From a checkpoint of a small mixture-of-experts model trained on Wikipedia.
Experts: 24 experts in each of 7 layers, 4 picks a token.
Below are experts of layer 2 (counted from 0) of a mixture-of-experts language model. Rows are named router (the router's row for the expert), gate (a neuron's input weights, with its number), up (a neuron's input weights, with its number) and show model dimensions 128-191. Each number is 128 + 32 x the weight over its row's rms, rounded and kept within 0 to 255. Numbers have three digits each.
After each expert's rows: "mostly gets" lists some tokens that are sent to it at least half of the time; "gets" lists some tokens that make up at least twice as much of what it gets as of all text. This comes from a sample of Wikipedia text that the model never trained on. Tokens count by the router's weight.

# expert 4
router:085110147105119103177167109109111164119124135138105093141152187147149121142120120143169167119113050116134119114133165125108102128157145213100160127091168119159145110070123114159133077086110104
gate0:131156162143154134119091122162156167117202153101097146122140097123171101137146123176166118149139105152164066139147103132049227115094131157158158101136207134117182178098074131103169119101125168
up0:126153165166097063126148166086110041132080067113155165162113156107102148116150142110135132109121127115083157159117140096197095151178134099175101161104150099133123101160178144090110154114108044
gate1:148129117156174102106127128072195170108181129093067141144167152099127125154146113098131092131114097209154154133132136125171134113168160115115102157129152068109128120089194119081152104147120150
up1:114141137087125193020123169112135101101129091153090121130084157108094118090138105138078157168106081128149174084173097096123088126117140099149191040150163153126173151066163117126139078176089140
gate2:157110150138159112105145135121127120085123173190087111124154104153104169154167126104075087052152100150184100093150181136104142059122081185095183122171163124069090112079153093122104095122097137
up2:118110135118153142178163128126110096112117176173125105132133099152108162093134109126110103062125103172143067071121128177116134066087136175120168116151170123122098078134114092108102110096127116
gate3:120098174123133114165066089095110110120111124127159142095144151099126095194185137137149160144151122155101102106099112095193093100135146135099096109147185122123157136211193127079107111171105121
up3:133130075154105143083143147151152138117158102158084058140130091133110105088116087134094141104180095130121126120157114160116139103122152098130204125174101123143127153100092137148138160100115149
gate4:116060171165142084137141165099101127147112117081193198091154171083128179146131121147175111146088170142154126169132105195111153127134166132144203156110107073139107127113058104176197118158111073
up4:169119097144084175150140128162153128113167163112115071151122127127066085160137178065077119177176093116082092101104158093146159115143148122119096098112110133140134150140168131082101143128115187
gate5:129107089136127160176162139080137141193116156150152130071150099153141091087145198109172092135146139141177139088166133135085133144125126168107120141120106105143184172102165134166164161070135125
up5:126088087158172081137163120122110147115117145168128092115148115154071137136119199111148092141123079149180101125140148161106136093107147155142118121039092134130127168118141126118118140125141139
gate6:083103115112160114167139082127153133094157141112125143155077138070066116101157142113158121153072103197092112140066130129131162094146164162085085047122116085169164113119186175158126108152109138
up6:139121149121059138058121168099097163144108150128103157110159094193147140155111097171146084098149168090182142141120134080133103119088080118136140175119126130017164116156121073091164162083103142
mostly gets: "|", "===", "==", " ==", " ===", "===="
gets: "\n", "|", "-", " |", "===", "=="

# expert 16
router:093125139140138127191175101151137105053138113149167078107132146145144116163109109101087140079150130159131074154127121150119139077091145121111152107080160124118160144176133158148163125129194116
gate0:196138140124106153084108106071078151126056090145147140102197115147145156148174178120122144160112159142189109151139109149117108123122159121158116134180127116159114094114074224129145073091124112
up0:143149105108165077112116144153113157192181141090073141126110176184129114113151136122182071133060110084094171165122146150127152117092132091107111140196173084102116087115124155161154105179167075
gate1:123136120108097128122106089153130132094123136148118148069115178067160104177138160159176163142089067169107115160220125154121124110171196105142156125099124105106132145173148138104134093185107118
up1:167145158087090144145122133136087133097175114186147132107156139119141123143170142136103155102181134132081127137132115117090104084147106095102168094141072123072122152109143186107118084095138160
gate2:171133131131124120092129171154160092152105129167148138182199161119115075127053137121099182124158154113154143159124084106186161155140141129156180122139153133110219172105121172138152178089178161
up2:121099153108096144102136047123169136093165088119126102081084139160120130122154126154092108152131059104103166080104140059143107111109090107052144176107107099161117126166126148104149142070168100
gate3:108121078119124137141134135158194126107147089184120127138078091106164160113148123090178125072150149111108098126125157188117108084160140096106037086141133199139080095077132154133137135247160159
up3:117145163083172155108130095143073129095108145050111103096161173105076177117185121108099126131100101139112153109123125112136201176144113119146153155124149066109126140162082111114142120076110112
gate4:133099114074120112116184111125115118159137175147097118195163074147131157120092072100136128154173137105154166107128135138157124124119106116155131108149130109114133132154155147116124111175127082
up4:135141085095141193154165130142109101111139116139112132077146150065140178121180098107104139126109166140163175121086157161163134164168104066114194069135125187170105120111150171098128119155141148
gate5:101161113158122102104118126094194103098117150195146094143089158108134144104162162077159144074172142147101065083100117130115106144140123133185126104145105115153127127144100102176163131171129167
up5:142132116123115134117149148129073135139118091167154172142180142118139133130076096150110102183152082107046157090165142116147086164108130110121152191105155179114124183210131152127128134143089159
gate6:073118077069101092175193138119130123121100078108106093046165148123137118119124131125131158121098109158175118133126207135072153142133138105131137136159123159094195172097120113088148183108139082
up6:114130136167112154159136114132084142170094098122133124060098191167123100129153107106148120142143167150217133136125194126079140187158148123096151101144151124062181181166155138161122141136155110
mostly gets: " and", " as", " was", " it", " is", " he"
gets: " and", " was", " to", " is", " as", " be"

# expert 23
router:134102162108183131149157097125110128096117118210166142188158097143116112136132151133172131131168084174124108119137185156134141077139164153092165217078138141138172125114134083139182136100108132
gate0:059126092091134184117138109128123127123140147175175128142167186136162101095158124135113091137141134111189144173105161141097109078130124076112132191148138130144181116092090137172166145109156227
up0:108165117106131145102150119155127156111116117202159098140124159088134114072138128094093088155143135086174150160145158131139137059181106089123112175142128107081169135105097117203122120130147176
gate1:130156212130127128177133201150197119094120100172147118072146117170090128060088141131112130157093126129147133191130170104116157153157120176089127098152093124142095145150142150081114142151101145
up1:112112046100127149115127118078125114177097176110132110150132115155138121151135100142149189173108133226172137136160129149141077130132067128186125113097126178111131147167116157108176162081130186
gate2:133105111180104098150126173117130154123116190095120122138172129135153139101094148146147167119182131154078122113155143171113147184073127125060163096139174130139094094204164129129119171141132169
up2:112155158131039097127149110113179130119131146170162166156166141132153121099105123173113132115168152146107175151097144133118111163105120132084128072142152102162134141154137064089148130141106132
gate3:109093195113159141119130097099120142130154186219067050081112136139155088162140145121108181107140087127127192136154108105141094123145128127101121181131142141145141122164086137102114144098140133
up3:149101156117098166140113102109131140123131077127158085170160149095137190136114084145116117095103139133168112176137128153133085176088056136121171139135135137150153165136154159121161126104170104
gate4:107110205158125133114081155144098125123131125143122119123094137186088186086187154121141131055119192125118132180145171147145118133151145200105136062142110142136153169084163155136089135096070131
up4:141122160087112131113149142133153107083133122167048185095142068101054081090171115130142111097126136108045147162157176104140208138131144181153138101174138198112108090099184141074138134110078111
gate5:154133130141122068096151092105096107113064091145181107112128155125082103134106148110105127091112076138066115098161164164070117091134169160179154105140079114160117149120106138173131159140130099
up5:130197101108174131150099163164114143152126097140092164137157090129128118127139111111109178125128188120140123190085101119185181164168169130111075150152125194155140115138130148135080068076112208
gate6:148133219117148132103148097117126153108111143127118073113096110139109134104148180134112154097157152139153158175140163121117130069117120092112148173192151150167132090164143074105150171111129148
up6:118150116143089126085079100153131190171034127197097063099101131051154200099108107150116086125111147103133154106127163134114157148104148133145160145117183188071141173072123106158125095136071120
mostly gets: " The", " a", " the", " his", " its", " first"
gets: " the", " a", " The", " his", " that", " an"

# expert 7
router:066173131145098093158167145132197080093094134124129120193114139177081129128126128144159167124119104179099111098141095131150107103086155099107135128140131128135156139103125153124137134123139121
gate0:180179170081131123189138139086158176180144128125135127092114114088143160143165123132087086107122126147125147155169140147167127172112111135090098125140101136140077169152122161105114104162109098
up0:123051158134095166077097067115118133149139161053080095175192131074132109114135118183119111122134071121116089113100165154166150129176103146195125117120086126102177097112131113156138149148115131
gate1:127121125086110160143116061139097103110105093139139065130118082197121149087163186117199106124100170073100151062125110160138133102093131189177162129156091063162172049085146092145147132085145114
up1:113111143166148137140087157167164096127099185141178138118092104063102089099096067185107121139176129174188067225125125101129125150084138098099137152078126126154060198144106109148099066142126147
gate2:116110075160094077122120125155119148141139122148199163163055176091103130162077185188103135141165124148095111149106155126106154142155073157118175143122124121156134131151158138185194128120090066
up2:132153161113143165052191154117176119108097100156184130093161169087088101148148146118113160092109147150067069125147140141159133109145102109052141109131146162165158161152168087112141103149111162
gate3:130155081139127159114152138115131135159087162134126069117140144100201111117139162132128135165174110165126123140114105192090111169062122108153181128115120071146129134108107083146145157080147231
up3:104074163126105134178139131090155082137141083103078119123150121168111090097078135096101123093090098125116147149126139088077158147181146124130104069129127202141092135146128157100126110097141141
gate4:132090167070100090183116087145150090144151140104140150123152063171115127110170137134082105114106094147128124075109149152189137113140096091156147132179092143117150142059111090125177120179126150
up4:138102194104110106180084149153129119139165129125130136118117090186122113071161086162102098088098103163114098056153102176180114124147106107141157143153131146098164185046137066114144110119136120
gate5:100148151145075119102128218100151095135095116132148163100143135110121151119109118098125130137137119120112118103116099141129146142137136086154111156138118125149090098097149097143142190109118099
up5:158156133146088093158096096142146078193149118107162116112164095152115081086179087089146124079117079163161115182088188157089139108144113094146094068140141112129106153124101180156163147105079134
gate6:177163100131073162070094120163126136120109183163086111120123151141149094114145107165138136134143124108052099062200098067117126119185125145141135161137122172126156120160101106121109107160113050
up6:112148139128156101190176149078123163139127149089162149129150084101137134143162142094102134136159141120167135157107179159143143146084113101121125122144112094125112085086095159163144177089124160
mostly gets: ".", "s.", ").", "a.", "\".", "ed."
gets: "-", "\n", ".", "s.", "|", ";"

# expert 19
router:140193143154158119167152084112172134032101102115152133183145177080145105121122109118144153126156111137143137162174114125127128090144142127088169121120131110116148126128167133104170029108100143
gate0:139144140199103150099147098090139111129169103096148058165090159101157061077132167110123118115194117132123128102124161144080115134166087118144196104140103109147127165169070145115103109115115164
up0:126074135140122109157091099140178108120186069137160086121141122163112175160140083194093149155090078134135135112115102118159125101158131138174070125104120160054130088122143148123175147154109105
gate1:092127161113131128103101111192197103121130115094167120169130120112071104138105140085090192142102108098121186177207126135135144181111126093121123096127152142180094096086132126148119143149112130
up1:131127104175166131081168085177182076090092100134148084143141177154111138156106105094103154143137119202161161229147136109143156105154143069146156150137186126161079105111095143150110160103114136
gate2:137173122197139168140121162129127116123132211100089160106153146069111171151157162173114149151163110113182112104125163105125114172131120067127114109113138128151145130106129163134138139132091095
up2:111079175134149069138097102136098198120171074133059101100120080109133130171144092087126083093128122115110155139135132164132139167126108176118124126098172093124127112090116112102145176094119170
gate3:129161083136184128080122106187092153169088146134107150142181109131191106143125141116154102142155133187131139187063069141165146088139154101115057175110157191085137135132153185104128134117126128
up3:124101099139162118135097120139116115083154169116138140138133108104129089132155110104136134180147100177166108122161116162156139202080112107069138143135161199109111133191145140151129153121083156
gate4:106145106096091171135135097086168097145078061045107135125113084105101134112137112145103069161096135168173192150138134111134138174122134102092129124198142056141125139170155146137111144117166147
up4:117131164161138089178152128112173111128082054077142151111120110127130079144156111122137117188086115150173194153173082082107131124115140104066110120172142063124108154160154127094136076100100158
gate5:149138186142166179123096114166078100137120161117142131127139159131150144130089116073134167112149081139177120098121170164152150129136141105149150149150110107103133176154145110120153107105118138
up5:071091132104103099100145143099094126139136107104111132162090144144135139101170176136158113202088170075090135124119059129100125210161134151125109117121159151144141070120101160097082164120158124
gate6:110119122172145152147104153174161213123136140152130114099179099139118089117125077124211126099136155141192132116130113127119129131100154110147123118154132236093112200165092156107123042193059151
up6:116115114109144226153144114151097101184141160102147132140139135113100164143151119169128145132121153106148152176170064136153135149080179149131138090108151061085108091110165183171089158094140141
mostly gets: ",", "),", "s,", "e,", "a,", "er,"
gets: ",", "\n", "s,", "),", " (", "e,"

# expert 15
router:096153110126147097165153150140125114120098116146140158156131151203123111123134130180161195088149088145133086110121100107183107136098145178042108161079158150079165142116131151113162158075092162
gate0:137109121163109160168149191160151103118108123126128078103126116070107146113118177130118197152098088150128084100102084134119156157097090137133165130109138120128104110117121148183170127153095097
up0:176125139149143136169128149140202107116148114105120079129147145089072139126119143156141167144103107130137097115099105139135130135086114141105146143081129164101123147173122143218210118135105040
gate1:127159099133086088101069147129073131146118075107100150130152120107167108168127088096099165164169098101125110165143176138145134104097158174105163148031113095133088127163085117101102148124110123
up1:092159131106223197144106109123200102159161132165105092110103133174143167113171194126144106121035135104173130075161082117104158133140069113125139143197171193132196095115170097050149179111162118
gate2:150137105122166084099116092166149171135137096103138172126157125127178156132112155138093092133169133131149033181194137098127103109137184131116122176113122206074178101128093074146149147145099101
up2:130203131157120055181125116159181103123146079097139107126113106119120116153083081144068124155160124191052089146134058149189157062159180086093108128123168187145141132173140171140145111130147125
gate3:099117116133072124108149170118171133129086098060074127133138120099120146179122150157139101139111146121123158112099093084121122080097163110078099119159171185109129124156112124121164141090091151
up3:106087073118140109112154155152124141159098106163127102105128087123145173106106114113125138117123127098144107114109133076174090145069149140126109119130147223070134149114140062178174147136152123
gate4:128105107114072172163115143098092056154098082101160122085147094106141164125103159127154153104138095110111129171075115103082105128130122149100161104117123099148161160119136097107133175137154127
up4:135104137116071137136110169124076059136119093142158110070135094147120194116101168142166153089122086102113148171079113089089106128127129155123152087146112115151129155103120120109109132132180116
gate5:087121133127148167182127160092122190125070163117073140116167092104177099165104122116181122152117153098107111180104158142113146139105127122121086147085111136157080119117127160123116155124115174
up5:108065118088130145173148192087126148152116101081112181150138119096168125155129154076122105091130127121111106164070142114160162186129091148142137135079104073154136138107168140172134184117138187
gate6:160165198067123099112132083105171131148114127135194125111156115094095111148091084121134094115115078052089132136131145151142155134131118091144126090090131174148091067061133081111133141148146163
up6:125137139178134125102108118120148145103105148148127124139155122173124124148196063152084127123136066091076209112093105122133123108162185116166132156167117119189116140078115128098129132139133120
mostly gets: ".", ")", "s.", ").", "9", "4"
gets: "\n", ".", "s.", " ", ")", " ="

# expert 17
router:051133086163128100193151134123126155094151087195138070186135100130183087125103117105087131099132112172122059122135110138116117056135097146048154166086119161090193124116102164200140139112120129
gate0:144132108180128167106169141111105162127121144128118150156140076079161101143120173135146119128097174142180109232132078116132110049112089119079155130140176183127174108145113142118142141140089112
up0:095089159096095119132103108165170111101137132146113102079120200179075138103143050130119154118155056099067163026123186141111143187136156135173142121113060082171080167103132100160121130120180145
gate1:132132070126073141160132106125118140127113109125073161173099134133152185115115166142108115071125113131158089125157198173112179103104129155151129081146145105175173179066091150114170145072149122
up1:173157109105083093135151086111169185143141122115132146165075115144111195136124143156112157117111131130186134112147168152087117139092173168137167161125129112167184128081144095116153122124139107
gate2:176130164096131117121169113081089132132155177143156104171090115155151115141190080189128116140058100173090065128090095128137131078168120138111130132151185117075128116106133176153096129152136149
up2:133086130131137104131091206127165117139107101130111126054116180126129170127063151098130113124143141116091139154143174146091046170090198188173110141099135097115100069066098088075155098075134131
gate3:101130073173123111179151139136120153181123112154122156189136084087142131040104149164182113110136170172088132155106115198130080094068114135131162163123110080142098095064118120142147150131108091
up3:055110149132114093134079179127176129125146158153179125123114121060123123193103136142136128107130120121135146082071141159135143212114060113146116183085159131142136206116184135107069128141066175
gate4:152150148152173169113086142142145093100105158130174118088111147057155082118122122122122101177128125120085157126093126135128155075115118104083129126080159129117113147134133135173121093112067137
up4:111077106114099081103170119136119100112168115115120128170118204196122124155083146130099146086122130150099115083165166117132086154169152113108128071187113180143111152091072064135167173154155116
gate5:144148164091128150155155119054082168084129150132116167077086131153132075128105072150120110078081130134078088165115099096213089089123103093131147157121091126122102203165074161104126150132119122
up5:154079076114126133085079149139152126113124196117115135132120120150098119154119125099124095136093138143125075111116124101070096109110108099156097123115179126175112143090120078086164072167082142
gate6:137158144118146227115150236116148151143149098134169079116121120140179131112141107104164160144172138136092198100091142169117115089145136135125106142136230123130143103148071181128141144109151113
up6:187154088137088057130147080139114124138132161122134084158132176129152109144135106175100090175136146110191038145089167083130093125110071177083135128132082174101086121139117090143097171083085131
mostly gets: " he", " who", " had", " they", " has", " would"
gets: " |", " ", " was", " 0", " he", " is"

# expert 13
router:110118100117138121210154130100121083091132110107133192154117150134120101166124070091160195106135095175098145110149116126190150135102115171052214187098125107104129123094096164109103093098083112
gate0:155134171179180093223029132191134120152109169151093168112152081166118099146119103167142158131127101167123098177176112055139142124111089163150130190170063130178094130183102093077102156128086126
up0:144124099123173128205051152151149121152095170146144169171144090135098127112201113153170109120119122107176186152171102134161126091121115149148142130144087106157080149141147144111126092137113146
gate1:119097128120111071115134144161121116091142106151140094118159106103129135178136132112171109107112102148117127209118095089136145070125089127132177098151099099089158032167101180156169102156131108
up1:076144147110112112135092101139120108134103112172175139111119106130179042157146151167151166138115113133149171118108117130165148144132093118137143155181143112096180110161157183118095113111196132
gate2:108097108199142100094108146129088075120129143136186151110103090097147117118076171031141130112134125106154161109177131167140078112194066172131186142176061185061175089042119178142137123116134104
up2:130103111178141107099132068133111104136134171177144158076133098112139165135098123068135155132142109109144161132140020086103144124163143142102194170146133175086180141101129158121106113154147134
gate3:146180086107161074097162168111104069143136128128106171114141144118083143112096155105164101107092110124093086113154111091157153109168153137142180121080115121095120101121110120054059122154149179
up3:095141178127029170174093092071138140157117143119145073129129086105155119095176170155124148127182106080142128118144074159073146121117128107081088129169152133179171163133141153116180143116093126
gate4:143170134117156130136118154129084056096178136154172117124130192082098142105123103088131133150087128136083125117075140139090131162074132074112143137113103130168157135129123167088144134244150163
up4:113121161147080110077168125113099173141108173071082152137164083120155153199097155186120112072180128143115105124167113097170127093202151137149138104137195092133112134079165130145151122046148160
gate5:097151140108161125147110142159122071179152190177102105127087148158164173146077128101170104117166123113121164167150171123147124169136200150097169102141096205172112125122164106141122107091149112
up5:115162098090103085115077196143133080104165175167105094080098172099161163113083164123164093102164100106110099200132111105169116217155138159113123146161099212139102112153136118125121076087130096
gate6:147112102154091085127074132160135116144138146095120119078121128093140131107152120106154140157136118197098160108182145146147169102089166180136129163084106133123155191139093067164116189147065169
up6:112095157169072151141157082080111145130191191150165165161131138168114113199102111153108097073126121059103124126109127176154117121082118072163072155167113150092081125108148133151116115084135169
mostly gets: "\n", ")", "\"", "),", " ==", ")."
gets: "\n", ")", "\"", ".", "==", "),"

# expert 18
router:130164074135157073184149131155150127084117093163151094134222164148174066160175097090105155133123082147147112101154136146120106070168158107050129155097153113095151094089168174131118104161094126
gate0:135153141062154096129053113139144109069136150134142074168107121146157104112141149124112144141124155155110113119106140142093089111170148136179166117206171114062126127080065116124093076087126119
up0:165093128113128116104118123111134134119136154105111076148096123145148133127123096124120149177148168163121121133137074187087050164158176128175172149183158082063151118163110120113108099085148081
gate1:110191132121110123115170138147098154190106113151107122143085149183105126111126137099095143126173096147103119135183102138128132104120178143148135212192144093083100081085145184143124132153151093
up1:157196106112128058096162126153109165198093129123114122115115102176142085128172153125100173111140136147068088129178122133142119112149149146160132169195151116090137083091136160132128112182163117
gate2:090127135133177129124121100112139088198182130109150092133160115150159121124072097097153166162138115162128131143154131122152156119137158155188160173099155159170150188124087140120137166109124131
up2:093109101158132142119119169155095165151129123161132164122083127111102164122180122143132128133134166109150106088131114148068115135108136091081123115152075118097124119178143084145140120117129156
gate3:096184171114151088082100148114113111102132150126129160151082099104185150140135160129137124131077108087126163159171141133155108169082121172182117095140149111150141080090158164194145131128138126
up3:171130123121149133129098128123091132074086119109098059132173154102118100202084130121095071129137142170103102177129098142145098068170135162100105106070115049114096071157144092054130106194077073
gate4:181142210085115134172103119183132113153115129144168101146046128169103174143165102074124167145112088127133123090102114164138185129139170119079169095134163163130140143123120153144119118142174115
up4:180128165132130157137095084146121089142096155127157133125104144184083131128180122086098166145091112141160107129106130168132149075097136091115117093119156143137134156082096156139117167202119142
gate5:091109084125106117138145134107086136120132108187102135102082153096161132161175095109127160122150037172150148148114144118093108117142155141105127088147128111094130177090132100119110141049126179
up5:136075071110053102145170109070152084135133090174131141073096183101119142106172069116145158105133081138205135140178154125123117141145150138098135091116099119063138122128129126142081130096155151
gate6:123112185169129108078156188105092137141093082113140137134162171180116131112089127162127144091158077071138144162136115118186193112090050114109122098126178159135077137134136047152125125139166075
up6:106119141129092076095154170113077061133116067112142135108081137174122118124117108173148133136126088084086157158127123120181197087119112161138182066122167174138098161166101090140095138145189049
mostly gets: " |", " 0", " 10", " 8", " –", " 6"
gets: " |", ";", " –", ":", " 0", " -"

# expert 2
router:156074146047165142170155122117112086124101168119158150161184133130107015099130102122156146128162090114105106119115160177134142104139147141085170195130143106142181117154175134140175124124118135
gate0:129085136088150139154132131101162128112175159105161059112167083156153053145179113096160183174156067099184103151171136185142138141089094115116132138135150165139146092163116060167180108093123187
up0:135175093091096081119083156162122126171145095123108157134086144076107173096105127184102150093108155161079109081100144134149132114124165103148107127121087149100108102111144161072045103147154073
gate1:109157102084074164153165154155144098179169170085106153176117095150163055106112113070113119112115127155132177115106139132100168174170118138087106162103150107153205166110204178181096118090178156
up1:091155120105075143217153158154122098143149178110127183163117084171161082103115151100115159081096153149109121127139125120119163119131120103173113157125180109127164182144193171150133088124137169
gate2:111065071120083072141148116142169167156144135144131192193176093117146137069050082079169118137143128136139118105099116119143131098166092172177206109122149109146171155149077113122155134096191130
up2:119169122123185166133110135156069109130108119157114092076072112097095128141136133171142130120108162113084108171166141116118129145119173109086067137126117191092057103100155184119132103121066099
gate3:137120066195140177142149132093142066142170105189166121143106075177165127201145098130081138101144126151093093080125124150145098147128180106127204191103183119127125128138183098133169082149190094
up3:142178064092114150158142130085171135114170142124146126162161055156190135144108148113106096089134115120144094105142119094101068175088110061088216114103181135107127169114180073112185115111195074
gate4:125158143093080149141076099132138119154123175134106109139081125086118084129149103059149089080071128084114177128121142165057103154068159118080121093110076094108106087113144158122162146125101143
up4:145126160104121146113207127127141097070140062130165146080138131127134126138115147164121151214198146157150134113160133092197159111176102104159129133153152121198144142142139093099098127091162152
gate5:128136124112194108122149091132129130075111101091115128089098165063124139116120143116090104185115143138151140121109217107150105159141076106126121116141126086129165180136178107079196140130123123
up5:133183107118162192157119141180136144152107187136193146113132117130122141091120142181124132174136174136124113136039159156117168148127099140146147136116127112133211071113123122151147080183141084
gate6:172119113167130175120137126107136110148097070144132143090143147164160132119111121110170164130091175115084122127088163127169082096149109160152150091189113084123149091147178141180161145136118127
up6:127145110139095126163084160074150121088129110154076148158120130144093130151152104159140146134100160179111128117093107136104134091157096173154135106136118118103123113155123158089103108151103174
mostly gets: " The", " the", " with", " on", " that", " this"
gets: " the", " of", " in", " to", " a", " by"

# expert 22
router:103122134077138123176160110155057095105161156108174136088149166109145157116137115112180178026158116155026081128166159093189161051123132148065163119087128138141136124108112173155118131094148152
gate0:106125121090136079176137115118127103152136129127113150058180151112118134141126155088143114139124096177092051086128173112148133112070115149142175089129160127157084094132134104090126110140120145
up0:076129166112068152068140168073117193116077081129206159159139137197106091066165094121110098129109161123127160148134100099133182068152089122127089125158182081116089081077120089149132161107095122
gate1:045127083155149108072159125154128111159104126132088138157159140142133059073091139127183175151090178200100146153110172176141177127143133145118095101107191105080125148103112128098104145160072160
up1:110114190121162107106146186135106140135140116132163119113131079123166100142169141145103157108144096110158123116111140142051080170110134133179130131122152136128141140180123095173122139105118133
gate2:111116079130183103070129119158195166160060191121182130121094144077123136090078096131119152126147168142115133169144126136136112177122112109076166097178130108111141145071114150098062132127108062
up2:143082173130122105132120122125084118148120171150112151163123143157145125172120155079099107148119110135159120114134178070125127118177130163091113111107123186124181134145141121124144059172153100
gate3:136115096136170167137121063103113109157124086135164157178095122121140180128135097168071141117142090139103082129150131126214109100110159116128110146102108053123140126128142122093134225085192151
up3:097128128157164137155100108123078166145098086132093136048141075142208126128111165080127145124076162166112115133116140070083109122077136138116126134142101142125230122122187091185120108174133166
gate4:140132142145113092120109125091187081089120186053096146134079162143153132141110161177128087054093090109101058162115158066132143137113099102128125097099132119134122139101137103185089154186116152
up4:138107160188167097158064130196182088169138097186194112154099097084149115131110117073123163125133075148184140150129089154066124191126122147144179109115108150150121155111109111137094096106113144
gate5:191144108067153134171134055086104089124152101126122159084164156099095111090121094155110095150140104135143102070140179063125131109119123109070132093137129174100161093179120126094186100093184134
up5:149161037068157130149122103088097181106181161086158122143111180111131114153125081113089142115118199130122146130118143124150147134153106135112124106132102149036109087127057232119147111068148186
gate6:089179112121156119111145067106114170115158181134114132102130173170122121123170100147181110112174164139082134207142126112174136134153163134069175079026124112049109133162101088145086107077088073
up6:135155098112075133100131164056102132079130102146148154130145083072154157164127096096126158170118146102082126128096118122160132115159093108208081128149133172152161104112148071101185078168146163
mostly gets: " and", " not", " &", " other", " only", " all"
gets: " and", " for", " as", " with", " by", " a"

# expert 12
router:101143118123142100163165130106148096148123165119122130187157143116161048148120120163145149101145129144120146157160110133153121121166157132076159148101159147135156141090141149164131079094097152
gate0:067109144154154111176102130141093068163160134132133159119159134098077138115138131085127102158134125082116151141147216089142108138139161058093101123167110116179170124107134111109150103109146160
up0:142128152125149092184193126101186092195125133160096176119152154089138154150177093150116137125119084146106122159138156150166192138183138058080140110147160091172100183101077132158148184126140099
gate1:104136133125064129103112101152131116100138128161104199119140092129056153161082111185088069143107119129095173141185095134111116073113192157090121095094095165147146108063089151111141044067120110
up1:164108112105122091151151130103086148085095095101090128133086131128211130074129129179182195140099124139088110133135132101110143124167196062135158162152113079133091105150132112189091182189174103
gate2:096122211125122127134110137046131114088161116175204217097094154111119132181115150162111115149094169112191060158161101211131116068131083133121144113101097152122154123170128107068095138150116155
up2:110098105119121185124160085177111146139147106083023078195191145110177100059109115143140168168170098112066215093088122061087117133118179118110131126150170110122145114096121139168164136102134073
gate3:157152063116178083038159178144177105137113120143172138159152078097220150124155136189153128149114137133119103069131159133075119106131154098138103148161115145107136134116085161081121116189139118
up3:133082109150137078133196176137207181143149105145116155130092122152214113092169134142174139144146196122112063094162059112042136068174118179152125123125145088136100127105107155101134115163127151
gate4:124155120183114192166184078166116190152122080091138104140061177171086112084168088114155130100135122094105104162129118107176157135244163127078183092138130088132090146104126172120164135135141117
up4:075061097130201124154113131125123124126166110162122186121149112084093105148179145139165094094114077174161133085077165149169153186117131127176144157119068167104108124114098133147079130149104133
gate5:122086124129137144137141118107129120180105090046134162096128063066136156151177114140139123105137103145118130093124119130148103130165094185098114175128138072153116156118126169166146126087080140
up5:163083125124124117184137135082112109149134139069099157117148118073158137185206187120113107123173127148104128104125150144114124132110103172120095174138163124157094117175107147155154100085100166
gate6:114092129098138184113085166145103139117122159182121231125067104129133130110152083134083164126145114090145123143132150093161094146106154114115094138152069134153121194147191159116071176094100159
up6:086127143092059116144147093154148077104156126112128171166109092076120056168179127079087103173141123170175129163130123086154171168190094134080041122104119134089116151093141139106077145101124149
mostly gets: " at", " in", "e,", ",", "s,", "a,"
gets: " of", " in", "-", ",", " on", " at"